config.yaml
n_layer: 12
n_experts: 64
experts_per_token: 4
d_shared_expert: 128
router_score: "sigmoid"
routed_scale: 1.0
balance_loss: 0.000188
init_std_router: 0.0073
lr_router: 0.000829
tie_embeddings: false
optimizer: "muon_variant"
lr: 0.00684
train_tokens: 762400000
steps: 11634
Below are experts of layer 3 (counted from 0) of a mixture-of-experts language model. Rows are named router (the router's row for the expert) and show model dimensions 0-159. Each number is 500 + 25 x the weight over its row's rms, rounded and kept within 0 to 999. Numbers have three digits each.
Before each expert's rows: a language model's description of what the expert responds to. This comes from a sample of Wikipedia text that the model never trained on.

# expert 7
Agent and kinship nouns. Person and role nouns and suffixes such as family, father, mother, member, band, President, plus endings ist, ator, ary.
router:480557487512510487505498514448498487500480468499471489526457507480478494492489502537513488532493529480528497515505496514539502516474512479503486441499495488484521536502474483484493482506515528495516511562480508498518481516522489489516515545495482510468517488556498498486513520498529483509565520505513527566525504489505531489499482508477490510482430430530475490509527497501473554483542473513480506516516549558512489530479480547539544479514476518512492511487552514499460512511494481

# expert 40
Closing parentheses and pipes. Closing parentheses ending credits or titles, and table cell pipes, as in (storyboard artist), (Random House, 1999), New Jersey | Democratic.
router:508520472494469515490486534485506490527536502522495470543479474517524520475435546513535461478505525435493488499494519503508504505460480486532435491485513500496563490529509511485485497503490501478511492491441476501516476534531491482475538502521436474463503503496538490453527505489487503537490493549528486523533491512485513461529518477540490512508485495495458510527531525500524534542517504481498493565491516542487493525537479528499498527472473525512508499502470499479477498484526502

# expert 3
Prepositions after content words. Prepositions and conjunctions following nouns or verbs, mostly of, to, in, for, by, with, before the or a.
router:519535471498483455469512512507509500507486482527500486510467499538553490451502521483527470512487520479475518486507461538526518491466459470476462534501470506468501483478527486501506470520508481518569530556511476483511509508499521485542499499547470516480555527501511527499530453484509479521523523505514522504492541477482508462503544500495483482514439500483474496499551519513533518520542516499453489500511521521455501515502515495519486477480485546552496516478489501544487522507533524

# expert 4
Headings and line ends. Wiki heading markers, line breaks, sentence-final periods and quote marks, as in ==History==, === Overall, romantic".
router:464496488515513519505486531515506537494530479488484519510478479469512567466484531507476525549455528415484526517465431500518494480513496491499514467485505538500492485495493530486494481493518510506533481524471491500480479527503519505520531492537475510477521495500457495530503511478496510547487518479541482494534538496493525498499524505493480555497506502548451529516517498504527489483574485525451492536488490516488509479489481522524509509497492517546540496485520458485533496477550505

# expert 54
Plural and noun suffixes. Word-final suffixes, mostly plurals and noun endings like -ities, -ers, -ments, -ics, completing words such as charities, builders, Aesthetics.
router:511466482547484490514521536477519512463466513506469488506476501485500512497503528500520457493469490480527514486471481489535498523455495459522452525442479513505537536484487457524542499487529509518506525529480500540495498481543514434469502526506463471492538512528529513463497499494492480536505545506511509494523498461515522505491493479515525515488486490516461542503509482561516507511540496480443526511479530506500527487480497530536528498462515548505547507510498473446490491458499505

# expert 30
Adjectives and row starts. Pipes opening new table rows, and ordinal or comparative adjectives after the, a or in, such as first, second, higher, same, later.
router:513509470504505530479468501512481463466540510489530506511443481479511512488453555498496530488494531471500500498503484512515522466446474522482473498493496488493510528522505506475482512509483503473525501521459489518524485552511553485483485511492447459500497499485480487503501532497526498489574552511470500523500536460456526486528458532535507487510417480519457494498514478504522489551544483497493500492512496543509525493471489528510510502449489500496528500528474493543498495495468498

# expert 17
Infobox field words. Final word pieces of infobox field labels and past participles before colon or by, such as Ground, Drafted, Written, Date, based.
router:494496504543512507481490519486550494473483526458543457520489499513518521484486513517487473491491520483507521487462503511540524475490497532519523535519502506500459493521499488526503459539516501522504484500509488501492536510513510495486533518493498505501530476586518524463494491465506470518503536581504530529519505486512492469540482484517498510511473495492474516467476515534492504524510493516482465543519481525498502475531504528466581538484486550496505526541550501520534549476508467

# expert 15
H-digraph name fragments. Mid-word pieces with h or digraphs (h, ch, sh, ah) in foreign names in tables, plus en dashes in date ranges.
router:491483514510493507504499504527496540513508475520520504504483496469531503446428523512513507522519516473523469514512463496511534536504492459510505495528489557509533551482502492509504487519505512464481510498486497470503479521501557501475557508550483484497540494508481459475543496488511508557513512494506507540503518509452508547491485492529478541528476485542473535517510528491470525486517499453509512537459522547486514547506546501502515504467524520543526486502479523486520481513546479

# expert 16
Latinate word suffixes. Mid-word and final pieces of Latinate words like Rever-end, Ind-ividual, Prot-ection, and whole words such as general, Congress, contract.
router:525506462540491474504487498477512507534478501487531497511462506504475526501498488553518511496493537454534517496442552523541509475487485506473518434453496504494495540491476517485463441509545509515564495521529492512530503527576518468534494540518486450479520512566517475507500501497491481480484521522483514510491543475488479526495510485497501503530454479507466516500529516533488485508525486493518491495494529527502541470482510494498530491490461513492512495517479453496517521504492512

# expert 14
Clause punctuation. Punctuation that separates list items or opens asides, such as opening parentheses, semicolons, colons, dashes and slashes in credits and lists.
router:478499487509483533489484540485487487483513481539504526522486472492502519496456493494546469516465516445507525462457480491528496503464483480459480481509525538540497484502498471487474439524504485484513480492499502521517505533537486456462532488513429498489533542507518514503531504483503474520516526503502498505509524508510471541514496456529499513512462481530492505558540494483499513520560496503477526534485533537480511503523565500476504515505518493493511485499486490483436484508511439

# expert 52
Foreign name pieces. Middle and end pieces of non-English names, often Turkish, Slavic, Indian or Spanish, such as Yal-ç-ın, Jal-and-har, Gol-od-ryga, L-ope-z.
router:487523473537477487505463520446479479524475509533533466501489464536465503486474508551506514450514530487557495514506489524567488492516463493508470509471520512513480503467496538506463453512506527515484469528467502485517494513508520494520486495505486515488507482503490515489509513482534494494528523518524474534564507537515510511523539509500530544497480442526483532492514507509505538510502483482431509554475512499531533520527513490501559536473513492511494548496504533507528488506507505

# expert 63
Clause-starting pronouns. Pronouns and relatives opening clauses, like that, it, he, which, who, there, they, often after said that or commas.
router:510485514521472525493506527457497512518549522479483504520450458468502505483498500503519462502506486505481448480515522537499518531486504508460493506429525501530540471514476485458528498527471490526496474492510449497507464507543495488507509503487474481423518460507453496479534477475534487488504571484520493500517517489507526502492481500498512492504486498503475506526482468485500525508575448504438504513488509506490523527517498515511483477499482518505547493514510519507492516474559530

# expert 26
Verb inflections. Verb endings and past participles in narrative prose, such as -ing, -ed, -ated, used, played, released, often after was or to.
router:492531508492472544504475492499499512514481479472526450511453489558593563473499531497513492484504534466528464518512500523515487484521481510529504557460504512482491519495492498484523473512524505499529470482481497481497516516513519479489494507512467502518497486580503517480485522474511474474526556481512491496485507480479491529532500488531521511507476489515440508522516502502514519536516476503482462500497504494503470573512506514488545511472477562506493469471502483511505511499487454

# expert 19
Word-final e endings. Closing pieces ending in e, such as ine, re, ie, ide, ase, ending a word before a comma, e.g. dopam-ine, Tu-are-g, Ro-e.
router:488545431539509497525461508517502489491481486493524462491470488502496485493493556497533491487487498506491499519489446512535531487488512513517513460478486469483525547488458471496511437507531508504563511489478463481536479482540491491483532505492464512492501459511543497498517497472512474488488559491523493560535548496541501520467515498532523505521463456478466496521489497497509460496503501472493517535502516511504496515534495477501532522504476511502535538531450501500511463472518512

# expert 28
Years and number pieces. Year digits and other multi-digit chunks in dates and tables, like 19-60 in film credits, August 1915, February 2013, 000.
router:479520498526507516514481507518533460495527505507484505496478471496552514439481525514509460523469496472546498510424539564553514491469454480521481522507467526499545510480517515470491461476505515494473462498489462494538501501521525510541519496506486515493512505490509522503552542477485482536508549528525493559487548475508506530529475540514479513537489485498493515479536483518518496501537479514475495530462515507501514489545472528464530526497485519506481499525510512495499505501492501

# expert 41
Months in full dates. Month names inside day-month-year dates in tables and infoboxes, plus middle pieces of names and places like Maribor, Childress.
router:483513489509464521476441520487475493522495497473482497527474458500513498487417490511525511478489535489497467481505517539530496467520452501484468509485492555485485526489442462508495478486503547534545463480458514540527500523514519492484522476506504494492517499554499480477527521461511498512496502550511491546514497502511482496486503495469506516519490522540512504482556537507526527556535512464492478553491527537516545518513503492505509514529524484546520512516515488483476502511510481

# expert 51
Al, an, on suffixes. Word-final or mid-word pieces al, an, on, in, n after a stem, as in matern-al, Leban-on, Macedon-ian, ev-al-uated.
router:473540475543486483514496485506479510487528552487504461507486488520515497496461513531515510480469553501524535481485505532491479453495439483499492471492470496557500537500502469499498495484515566485528483498496503496518484521534506526520481470523452512466511501513486459536541477502485484506498500524542492503516503465489516460492517473453527506594510480530502510537492473498484522521510460499431520503474521528486515495514462507474513501519513523512503522514524529527460508493515479

# expert 18
Hyphens in foreign names. Hyphens inside romanized Korean and other compound names (Keun-Won, Hurst-Euless), Japanese/Korean byte pieces, and short foreign particles like de, Le, un.
router:503511494513509514502412517507512500508466497542478471514509471522496564484450519547509488462480540487527508496506487506517517534505442459487479473513511543527464509505451484530486441496524527480514463516444527489487484522489507488496512512480507471459525475492483484488528503498551472499512496500507489527531498513520495477464533514506516497521491496515470548527525502495536468507518494459454511527532474517494515516517518498498542545497537489510520512474499527516546515500533491

# expert 20
Word piece after initial. The second piece of a word right after a lone first letter such as v, f, t, g, e.g. v-end-or, s-omet-ime, U-pl-oad.
router:485468475508514493516489510471487483455514514487546541495465504518538518469503516496509515533494514453516488468481487536501466457453501510447525468489492481527503525497523511509527454491459504487479490520486487504529527506520546467505494484479472470463512526480519515469478489489535450519555491526513486487488520487501478488512495488508517494548519461472451511550505538579469506525511466485484487537525545498472545486512498498489520526489504515539537516482491489522496528473477482

# expert 50
Sentence-ending periods. Full stops closing sentences, plus periods inside abbreviations and numbers, such as U.S., s.t., 4.7.3, and ?, !.
router:479495441525485545521508578517485493511497518505518508545480508486554522478501557517485503502486508500509497465469522531497455479492489487466486486500514523555510529466498459517506485524532501530480463521502464516530459520521502490508517517541505528477492546503487485495503498475493461489502541510499488504533525501500527486483506525526484514501499479482435504491510532498510539485544457512484473552458512493509484495494492514547546541491470521536528489535518515524465538506507518

# expert 23
Quoted titles and media. Closing quotation marks after song or episode titles, and media nouns such as film, album, series, song, game in discographies.
router:489516486490510545522484535495510504510487512534463505505494476492535521469449500535489477543496494479486493519486470496500526526498458484505508485513497510499510496517488516512505476530487533486504511493465464547528508490521520464493573494500504468484525474522525502487505502440496498507520563507550538506517485486496506498485483506467463483499464464535459502514549482459543517548544444528488501542507523489499509474505471498506541518471503504481534495573506460490474512481530474

# expert 1
Mid-word r/vowel pieces. Word-internal pieces like r, am, ar, im, os in names and foreign or scientific words, e.g. Sac-r-amento, Saw-am-ura, sem-im-etallicus.
router:516480512524476484506449539486519515497481485554485497526513493518557486439502507518463524522448512488532491477497494499518470479460449473490490471480472511552517531513483490460488512485525475502483517507468500501494529543497476469518507474464429485476518467560468505486553528466520483511526540546498507512506507491488493472568506491530509503505498504481484550499506491526471515497518516512504472519525502514467485487496481461513504506486516516482502506548483516501476540497519533

# expert 43
Table cell separators. Pipe separators and blank spaces between cells in wiki tables of sports statistics and results, including dash and zero cells.
router:503540489518509520519488503503512457475554499483467500511474448522510508472520525529502468466488488464554481467468472519526488519445498467512511484484502545508504496492508485505500487497507505497483478533509493493511480538499479465495502531512473486487512477508503467493519531449479476517507517531545498524561504475512511480508546483498520568577480494531481508500494501485486510585506488511486486561512511519485477532518465510529498526466496491511508521512519495516477513473553516

# expert 27
Line breaks and coordinates. Line breaks between paragraphs and list items, plus degree and minute signs in coordinates and infobox headers like Scientific classification.
router:530472496489511521499495514489490464508517505486472477578498471490522577478433499500485501528455538456517518531499472471490477483500471474472510520479508554492511499520510520483527495522490516535488540516511531520517456528533528494501507464467457493479535511503481470489487499464489490495503544542511457569503528493501522502529489481542471490523501468474468508493505481539554511508543511500474483545487500508515510510535533495479499522514515519527497491490496512489518488498533480

# expert 56
Inner name syllables. Short vowel-led pieces inside Latin, Arabic, Romance and Asian names and words, such as at in Legislatures, in in Palestinian, an.
router:516493482503485465507476503483454484510523518462500476507454490527511501472496496526465509527496525451504509491498492489530497473505483453524456427499501502520514502500489500501481499509536508481495500530520517546549519535532524515534532511493462524495504484483513488513495505493515468515520519543485481551503497498467490537505485507469537538544513481488476549523568537549471514495517492470470477526496518540506529559533475527479523484507530519534514538480491473548468489494513516

# expert 58
Prepositions and particles. Prepositions and verb particles after verbs, like on, in, over, out, under, plus word pieces after over or out, e.g. Over-w-atch, out-sk-irts.
router:513508505490472494482505498495524482473510512492471494514434487463561501448477541456505475523507534472510502510511457521514522531497498474505466499485474512473500518488481532514492479523524499479481499503499452485462501518484500492465482497545502441504535539551509502459507473483511474515496533492473505519545524436488501532528514482527487478544475512535481495507507498556508469506507453473471509528522544541476508491527514481485505475485507526537499515546514507521499537500535458

# expert 44
S and consonant endings. Plural -s and word-final consonant pieces like s, k, w, z, ers, especially in Slavic and German names such as Luhansk, Geroldswil.
router:486480460534473498510459525503515473505473480519493475499492509464530492505488561485508472500468490446551491504479484510534455529488473447558464514504492498514511493469503489524516497516516515514466489511517531494497487503504497471470532506508477506457576488534521511478481510493522492519492537501494541499525507535496510509555517483553468556502508513513500535536490506538529491510508495514439479546480518514446494523482518539504519534470529502499505523513461527482488510487490516

# expert 55
Sports ranking words. Ordinals and competition words in sports and election text, such as first, second, final, Cup, won, round, Award, Turnout.
router:504472479489483493491472538463484500472510500496544496542488464505498513498499495507547505448521502462452452484499482524523513480473489520512474498474478523537500484485491522473496454480563541484537514490502517526520518495472508505461507511518501474468523487512509459500525548471491497521506491494528511501485486496481472519471456513499476506527481494499454514472546490467482467546550488522492463525485532490500513515498493523501548531431528530508533518523523525555491518471516460

# expert 46
Commas in prose. Commas after clauses and list items, typically followed by and, which or but, plus sentence-initial The.
router:487497508536507513451504525473500491469506496529512511508444488496542524509442505510533466514474521491486495494466495506545454451475486458522513479489467519518487509480499495462510504490486505479486435484468484518506493524552496488469528546483499507481568464500505504489524484452499494499540505522542486520493496456516503516489510511488471535525470471492477538518471518486537510505501525497445505511521484487513491530534465559525524518456449526525509491519513519524495519476498521

# expert 25
Name-final er/el/y. Final pieces like er, el, ley, ler, y in surnames, places and other words, e.g. Dhe-er-aj, decel-er-ating, Almat-y, Shet-el-ig.
router:468547443557511487518524501492480490499501498495493466525473481545523470463488546540487508512463522497510463460495485492522523517491499472521498477528457507488489538474474489494526472472517469509485501512470490526513465527520507520484528497537441518483570506509518438522527477495497492510552497481515491534497470476513540484506527484518544477505472478529485524497499539530475478493492439498465530530499532508509516517513497503493539512516460509498501502547512546496486477498498507

# expert 36
Colons and spaced dashes. Colons after field labels or titles (Artist:, Stadium:, Event #9:), and spaced dashes, slashes and pipes separating values in lists and tables.
router:502490506559473509471495515512486508498549505506526515519459483502498515491481531528543483462439560448512538495454481491515515504479497518469520493508501518516514494474517449472508448518545501485513462511488507533520494525534481489490554485493501515485529550547501504488511517468493477526509522509516477514540506474493488523528494465514508532534494506484489494545517480485548489565525495474458526528515496527475489507516543502492494485509533514553491482496508508505460501500519450

# expert 38
Proper name pieces. Pieces of place, institution and person names after a capital initial, plus common name words like War, British, States, City.
router:499505515495500511511481532438488507469494490436547513516477479497496553449478523517535503497475482484450487461483508545532489478460485496509486475498491534544483498518513512550496501523502528502513490526467509495522519493507520486476508493544458496491500490560475465483519522468501470541539500546528480482507500513548506503492465518528507505513473465476473561488501516554491531538525523479489480515514482492498510503487486453481493551533513494527549527486507493499469530505498504

# expert 32
Table and heading markup. Wiki table cell separators, divider rows, == section heading markers, and opening parentheses in tables, infoboxes and section titles.
router:444517525501443516550463509499536490479534515497514487516454474541513498471473512521482538524481507448467524473450473489526511451482478494510506470497500521511501479466513493497484452504512500502515502528484512527488462517507493448513547506536445458499506487508489512496531464486495519529524524503537481497535538498473506481537511476543510532512447499507461504533479504519530539472563461470491505516497497516497494493486492466478513508442506514498538520511501490502483509494505484

# expert 12
Inner pieces of names. Second pieces of personal names and foreign words, such as Fred-er-ik and Ben-ed-ict, plus first names like John and David, and by, of.
router:520546480538501513441480544480492481473533489546464496503492468507522503499486526555489499494476493498493508522530523504504541469495446483515533533543506504494491480544500494503511454461526507503513502513475534498502492534528495522513536493512484504457517542522512499502513492481502479545520513503522476549488512535472487483505542531506505512513474509480497521490497515503485554533547484494475438558500488521518486506542509534480521525479528512544493550482504533494502562518517491

# expert 0
Word piece after m/a. Second word pieces after a short opening such as m, M or gr, plus articles a and an: m-ath, m-ile, M-ut, a new.
router:489514478484514480481493559489537480429530510486493489555492478512480504508458525514539497504458554489524512504480488577500476477482462534498483486466449485498515539472433492494497479483545541532499490546497484499507505497502519437512484536476504501464494499497472511534514501470541510534524498494533534511510510498504516533491507522489489495498486509495478511547482481503498549555505481481489505539520529493501512498472500513531526500459500532503491532509488531505485518480511469

# expert 61
Prepositions before nouns. Prepositions opening a noun phrase, such as in, from, at, with, on, by, upon, into, mainly before the or his.
router:517485498512459499484510526515515506516514507530490483503426521548541504479504523529511459482521505476458489493499490558519512451444465504513475449502481515502482474494481458486518471502519479469527474492528494485518522527477520503510491502551490444477555530492476508476504511485474512513532543511518516514513546507501532496474522505540462508525480473506483500473504516529491496501509479505479474532487546544497491530511512523494494489505544523514490569505476505487482556488547502

# expert 34
Small digits in tables. Single digits and small numbers in statistics tables, scores and decimals, as in 3-1 scores, 2.0, 0 in player stat rows.
router:484521477490486492477485507499514489470501537495491460490468442507507519448483544510487492500475576470516543494453490515516511508459445506478472499509516508497484490461516468477507478487493507524515517530461476514496529503531528500486484537501492498464544497510543463502508520451476488494540528536495527518493512529529498503519498512505522566529507482545448492530552515490492485508510449490498475537498507513490504512520519491504509535470465542501496484490459517484487520471498443

# expert 8
Mid-word syllable pieces. Short vowel-consonant word pieces inside longer words and names, often endings, such as is in Lois, en in Büchenwerra, os, ics.
router:515467493544501534491492533480485460516518493523479453504472508490547544475475489511488473492497477493494519458461495510485489493503470511542519478506488508492479482478494470514537477474560484516534521536421504509518497538527515484515491483484472535487504490532484505466544549495528501524478518513508514545466504494510512488510519480528548505533469483491477517552501506550494471483511480538477509520475515492439533537514451485513525484507486544515512537536474485521497491505493521

# expert 31
Infobox field labels. Field-label words and colons in infobox lists and headings, such as Full name:, Location, Occupation:, Province:, also "in the family".
router:519471497557498529489499532475536477477495507498527460523480501473503495490500505523495489489476493488486511505482518504516531482473463521506531530532499528477518464521527496499471485521486496512501499538514468546459479527496519493494563484491490469476550486571517508475488450468481441517519551545536504544497492495501497457520505501480499499515453482474483503473468490531504546502502513500487470532534489533489547484512532520509544511490524540491525509505549518524505537460517482

# expert 13
Latinate prefixes and stems. Opening or inner pieces of Latinate words such as con, ex, pre, res, ic, im, e.g. ep-ic-enter, pre-lim-inary, ex-im-ia.
router:499495506498469467502482515507526513480513512532509454542490505488517498473490554491511501541470539486511507479493516534506506483483488463455525437506512533486478537483479502503523502505547509514561517507477524529497504532509492520531510472489497441468492473537494492515561507474496496557502508532498511495491511460458552490550471501505502528564481481493480542521508500515535496525549497523468454502500508505455478495510513469476527498541499508523532481531485460486493507484487491

# expert 33
Middle syllables of words. Second pieces of common English words after a short initial consonant piece, such as sk-ill, le-ek, r-oll, t-iss-ue.
router:501523522509528494523494508467517455467502478546480479508455515524516489456496513507501490511486541458540505477513511484492510511441492508488522517475497486545514504497454470505515499529509553525543494542476464483494547497504494488489503477536463538454513520537492505454514489501520462505527526506503527486546504446502510498504495518537546505553477464523444506547505506527467457520526510479488507508470510532511525514524474521505504504490473496506507480539520502470490532448502484

# expert 37
i and short letters. Short letter pieces, especially i and u, after N, n, M, in Asian and foreign names, e.g. Lautan Ap-i, n-i-ece, jiangsh-i.
router:498518489477475512497491506486474524511516513531518502517467512478532540470460569568479492462490494499481529500485477546486466506458473475464459466453495500483483470509483483502478493502546531498499517534522501498482491516533500490511536509523491536479512438480445484494519490486512436510535500530524514527488526452467480515509489502501482535539494501521507530513494524503484547523531492499483478513525477507486504537506496475520564493485531497524528541529484513481471514486513472

# expert 49
Determiners and relative pronouns. Sentence or clause openers such as the, The, that, which, whose, his, its, their, 's, and opening quote marks.
router:533502529494485543473458519520509493501547497525509521502502471469495526471478481506505461554476514479512525504507518517501496487492506529467512493481466557493520494504467482480509499499485476519504451520476488554494491529497492515526499521543475479474493474506465499478557504420517504514517551494507529500522524491487541513521507485499493509519491477518453532545485477501522502522535471486422518499492533511505503489525515531542484507470461525528520478529530514517518497443529528

# expert 24
Middle pieces after capitals. Inner word pieces after short opening consonants in names and words, like G-ugg-enheim, F-ult-on, Sp-urn, plus pronouns he and she.
router:483490507526521520518454546496491480512488480504525501505482506513528490488485501521480502502529521494477451466449494531535482485467495503473501523497510481490535478503476508486491440512529542502536493498449465454467511486512486432510495504513480521487508541502499520452517515492544487520495515510542524516483506474527505535508499514464506498542449482512441514517475493514499459494526459491490492564476470481470519476509509474509499488468436506535536526524473498470481517462531491

# expert 22
M and P fragments. Pieces right after an initial M, P or m inside names and words, as in M-og-adishu, M-old-ova, trom-b-one, Magn-ap-op.
router:466522514507475477490450536513538441487489481517512483521491484486508483487445523526503503539507537479503514459486480576491515487441447495496494497489491548486510533491473529463468452510512534542516516504462474534481499510529512480469503547505483516450514532486507522490491507477507499522533505497553549513511491498458516504505461511535486503551480492509495512496486496507497515502496482496481453555502552498486513539476503477505483498485514491535511504465466499479485503472479500

# expert 9
Closing brackets, country names. Closing parentheses and brackets ending acronyms or measurements, plus country and place-name endings like States, India, Germany in lists.
router:476486485482485496517491505471525490513516515487465510482503486500492557478452546507522487482430486477531491515474491503521478518482495462505445487456541521504507476520496485499484504501549509493490508502477493507497441508542499483503526532569469486460529495541510492475519512492511463527497543506536502530516507488513507475481501452503487494489450471484502507484560525508539518553528494512480493530442528503516545472488477497485507550480468535497509522491473494491489490486536477

# expert 62
Capital letters in acronyms. Single capital letters continuing acronyms and codes, such as K in HKBN, F in HFDP, T in WTT, often in tables.
router:476484490473521506505483530483499485495547494503518506530494481524515519460459537511492511464460503474536486454501512544520487523436445463493493497459474489530503529472462505520526489475484523545504482517513480480481476494470519478480523496503484532475530547532496461480516514481511481497502522492524520507517514477514519498514466506550488514536481450475500523482476514500511515529503516463460458570493492489486515491491554494498485519480482486505526516474467557475498514457516453

# expert 53
Auxiliaries and copulas. Forms of be and have, became, articles and to after a subject in biographical narrative, such as was, is, had, became.
router:485527489482473569472483523499501504470504478484532484506443438527570513494506501515530481463509500481506487488496445482492504507512493511541482511499509550519542509515474498461494491496532501475525494508506498486452519549492512461495503461496486531466507444528513486512520493469505477517507523520536473523489505514475471499513509495475480546515511473504469529497503485517547505533520483511445481516473523513520540532471507519492546490501500539543499499466491478521442495480516532

# expert 60
Final vowel endings. Final vowel endings of Latin, Italian or Slavic names and taxa, such as -a, -o, -ia, -atus: Lentzea, Franco, bidentatus.
router:549541485516499499515489519516471488503564485520477495488487486487512538500461553507495498470462482488485540509476459509519496479484468477497504507484518545527494474476495497495471506476539513525561490514536471491532473518510464484526541491498473504496519463474521478498545509481501453503478557547486499562490525481461500540513518462517498511495464469500509486556467514531494527489530523509499498546507493493488511525482466510489543528470491533510496538520479507497499482458504532

# expert 5
Adjective and demonym suffixes. Suffixes forming adjectives or nationality words like -ic, -ian, -ist, -ical, plus American, National and possessive 's in institution names.
router:497502440495491480481454544522519505507495521496517499516492516502494523481486533503536493521485505483507535536443483503529459522521502486484501480475473519493528491505486469522507462501527503518503498516508549471536486503519482521493488521536488487491503496521486479524530542490457522555514502536483502525480545478484502495522483503508517501491434463523474574481497496558509505550524472478438495503490508554484462475493518488504545551495497543519520524503517498511450492500485469

# expert 47
Reporting and usage verbs. Verbs and verb endings in running prose such as noted, posited, used, found, known, including, announced, often followed by that.
router:501521527514445548500483539476511496477508503527516447499442487523537578492486526517509499515497504486537428494505495521516506479504492475522489526462503558457525531517484481492476498508524498503496497525503515513474492522511509511519513503515467507493494518568536533483510499476490464489565546495479499520515528475488472511540492486515515505512466505513416478504497486494539496527532494500459495500483498485459491513492502507529483493464490514469504470461494491509473508489515455

# expert 39
Auxiliary verbs after subjects. Forms of be and have after a subject noun or pronoun, such as was, is, were, been, had, including word-starting pieces.
router:463532499481507522477517518535520500469524493511556484535479448509567479512511499510515495464503508492515511474496494481508494517505490499533520512495500522521501496523457474483480485501518508489543473490445506493462494518505539452520508506494485489441529479499546467501512491445539458519501535545521529525542522496445479470512521509476554523551491504498479503510514510502495459501559460522476507500475513527500502483484491525495512487533486511534487515489461459505466512448507496

# expert 42
Unspaced hyphens and dashes. Hyphens, en dashes and slashes joined to words or numbers, as in Lot-et-Garonne, 0–2, 1997/98, non-utilitarian, and digits within them.
router:513489504558529506508470493517522491528463513524505494533479490508517555472424533488517489488473560508529530457489501512532540517482481470479474498524515510532507506487495468530528477475544503480485458538463507478489526504489497489488533516519501479479558497528489522502520516463490499503526495527497542537535518495491498499474495518523507552513519531498470519521541522512488474489529491481494492534547483540488521484519499516494528538471516494517498489519468504508498526501558432

# expert 21
Quantifiers and adverbs. Function words after is, was, a or to, such as also, not, first, one, all, other, more, were, are.
router:477471485481513479462508484504466525430534471522526499491451457463529497500505528503520464506496500512556509462517502538521502496495501457509490492458492538547510475516451511485490502499524510471521515498480484510517496538523534434499499522538487446440490526505550518539518489441504478499525512498488490545524497492509515501524495461504540533511497492480478532515487476503508498520531466523475486488510481528474503478482519485484504482504500537557535494533492514520518526494510472

# expert 45
Consonant pieces inside words. Single consonants or clusters like c, v, ch, st starting a new piece mid-word, as in Cons-c-iousness, impro-v-ements, wheel-ch-air.
router:445445490542491486492474501523483524501536503516494483506496495543534494452470513517519511521499507421507467470503495514495478473445468485440515515508483499531505524494480521508518472508525539522486517510506528499510489531500522489515516506537473528459510506500518471461505470482492465510517479513518511470538500479452501504555473501517496549552472468491478549538501534529515531517528514482494470517497510491520523470496479493478522502491465489543505492495445510506537548490484500

# expert 35
Month names and dates. Month names after in or a date, the of in phrases like summer of 1965, and following years.
router:466499487527472483466455520496456493536519497457504522492490481485501498485462526535519496471476514497483503477509506521523512471505494515514528512487447539445458520458464507504554481490467502512518456518468476512501490491500521503495542503522517463449559517526503514497535496510494482501525540522507492520467548495496512482517517530505517537493503536522500530494519509551537538538526507482495501525478544507483560533496513469520497533496529518535488474537467511520463539507517508

# expert 59
Conjunctions and list commas. Coordinating words and separators between list items or clauses: and, or, but, ampersand, slash and commas.
router:471527517496515508459493532496517479493451494519482521510467474500516503505442544488522469534474496489504492424448474497554479419478479465489490481500486509502490487480506481491533483544503499512493498519495450480510466532554520504495497506510440509478532457516504515469512538494522508476493518520504474510521501507489502519468491522493511510519416504479472523518516491482530499524533501508465507488530523521480500509500537487500513490458479522547517474494467525532490517498528493

# expert 10
Personal name pieces. Common first names and surname endings in people's names and places, such as John, Rod-ney, Ter-ry, -ford, -ton.
router:511536490523531501491465552464490517455508500541522503492499490507479520445464517545511523472505506499511454492504487501551489515448471504543509490484461554546492476515456495505512457493512505532538461504468491470494511521558512493490515490540471521484517532549520484458531528502519515507539534517493477571525506514516506475501477486515483492515507467516499524486478480497509533501520454493470494534471514543512507519516490528518510552510469507501499505519483501467479526518492497

# expert 29
Line breaks in tables. Line breaks ending table rows, list items and headings, especially before a pipe, dash or section marker, plus table separator rows.
router:502526465512502517490500504470497474467509501484467513548481504487492531473445516522497505485492519472537468506493507512494486496479491467468447484480480542493501492503487486469512488517520522494536500488514523514515522526525506502505514521497454492484580466509512511535489532488507504527508541513521506536544545504512515545529518520534494512537470463472417493526509478541513504512549516518502496569517540529495553521512524477505495495477482507561535499512480489498482485476505517

# expert 6
Table cell separators. Pipe separators between cells in tables of numbers and rosters, list-item dashes, heading equals signs, and sentence-initial He, She, It.
router:481515458554472512495477500482480492498516506493506474503436468489495518480480536528497488477471550444494527467462518492516503484467445514482532499532503465512544527511495501533513477506485493517507451509501529509494492506506525449516571517486460471516548485537465471488499513468489502508513518506494488533524511482450509483522500517530495490525504497479449484523484468511543472550526466497493476513481502514508506495508508486489526472469482522498538523515491540520427514497514509

# expert 2
Numbers and units. Digits and number pieces in tables, dates and measurements, plus unit words after numbers, such as 000, %, °, km, million, ft.
router:542498486514506531510495514466477465496550501472469516538472457468527508422469511506490462537479514462532493490480500539529474526490455495527470513490480509519530524477517507500499460505508515503506503512506458507521467530535529499518515514496485463475480516517537500480506492431480488543502535521502496534494543497503474521509469523474479505524495486503502530467508492487514502556531494456488459530497515532514483503497467495471510532492497500520498529501492565496474500441538515

# expert 48
Spaced numbers. Numbers after a space, mostly in table cells, scores, dates and statistics: 16 games, 21–19, November 30, 1994 | 6.
router:523491475502480477488493502493517499479490451458473467509458466499506547464490511507504503474424540480489491495483528505539501500494439507480524479434500500521501484506505460480487436452493530476489506545468480502519500507500521490473523514556476476458550530512546494527532541484507481500499525521493467548487491517519489475523516511495500531487491500535442496546509500537497488494534508534494492529516488513462498521500493486500535525506525526528531497525509515517477518511483511

# expert 11
Infobox line breaks. Line breaks, dashes and colons in infoboxes and taxoboxes, and field names such as Location, Coordinates, Phylum, Genre, Website.
router:524469478520500531465506511500535461462503492510514490550490509506494569487504505506505496522458546474491519490514512484503551442516495508504497483500526523488500481536499513485472463535470491516471525502507508517511477516517526469495523480510440500481554478510487484496508491497503446529500531556526529566535551490489502481516496495534492494507492480467506520492517496536531546475509511531478474539494491566480521500567524501503511517513483542522512505501497523507489529472511469

# expert 57
Capitals and currency starts. Word-initial capital letters, abbreviations and currency signs after in, of or parentheses, such as US, UK, $, €, UC.
router:506535482494522520490503521469508509518516502503476517512489464488520555483493515489492501498453515526510532484488491532504503489458506475446498472466504580488483499500489466503532493490498522516488454517505496488487500491523522464521494526521454481465540521532483504494548520465514455536567553494490479499509507457472483495498494518531470515484454478487468503534527459483561456503531483501464482527505498507480513482480490545533515497494504526462513492535500487489472549484527493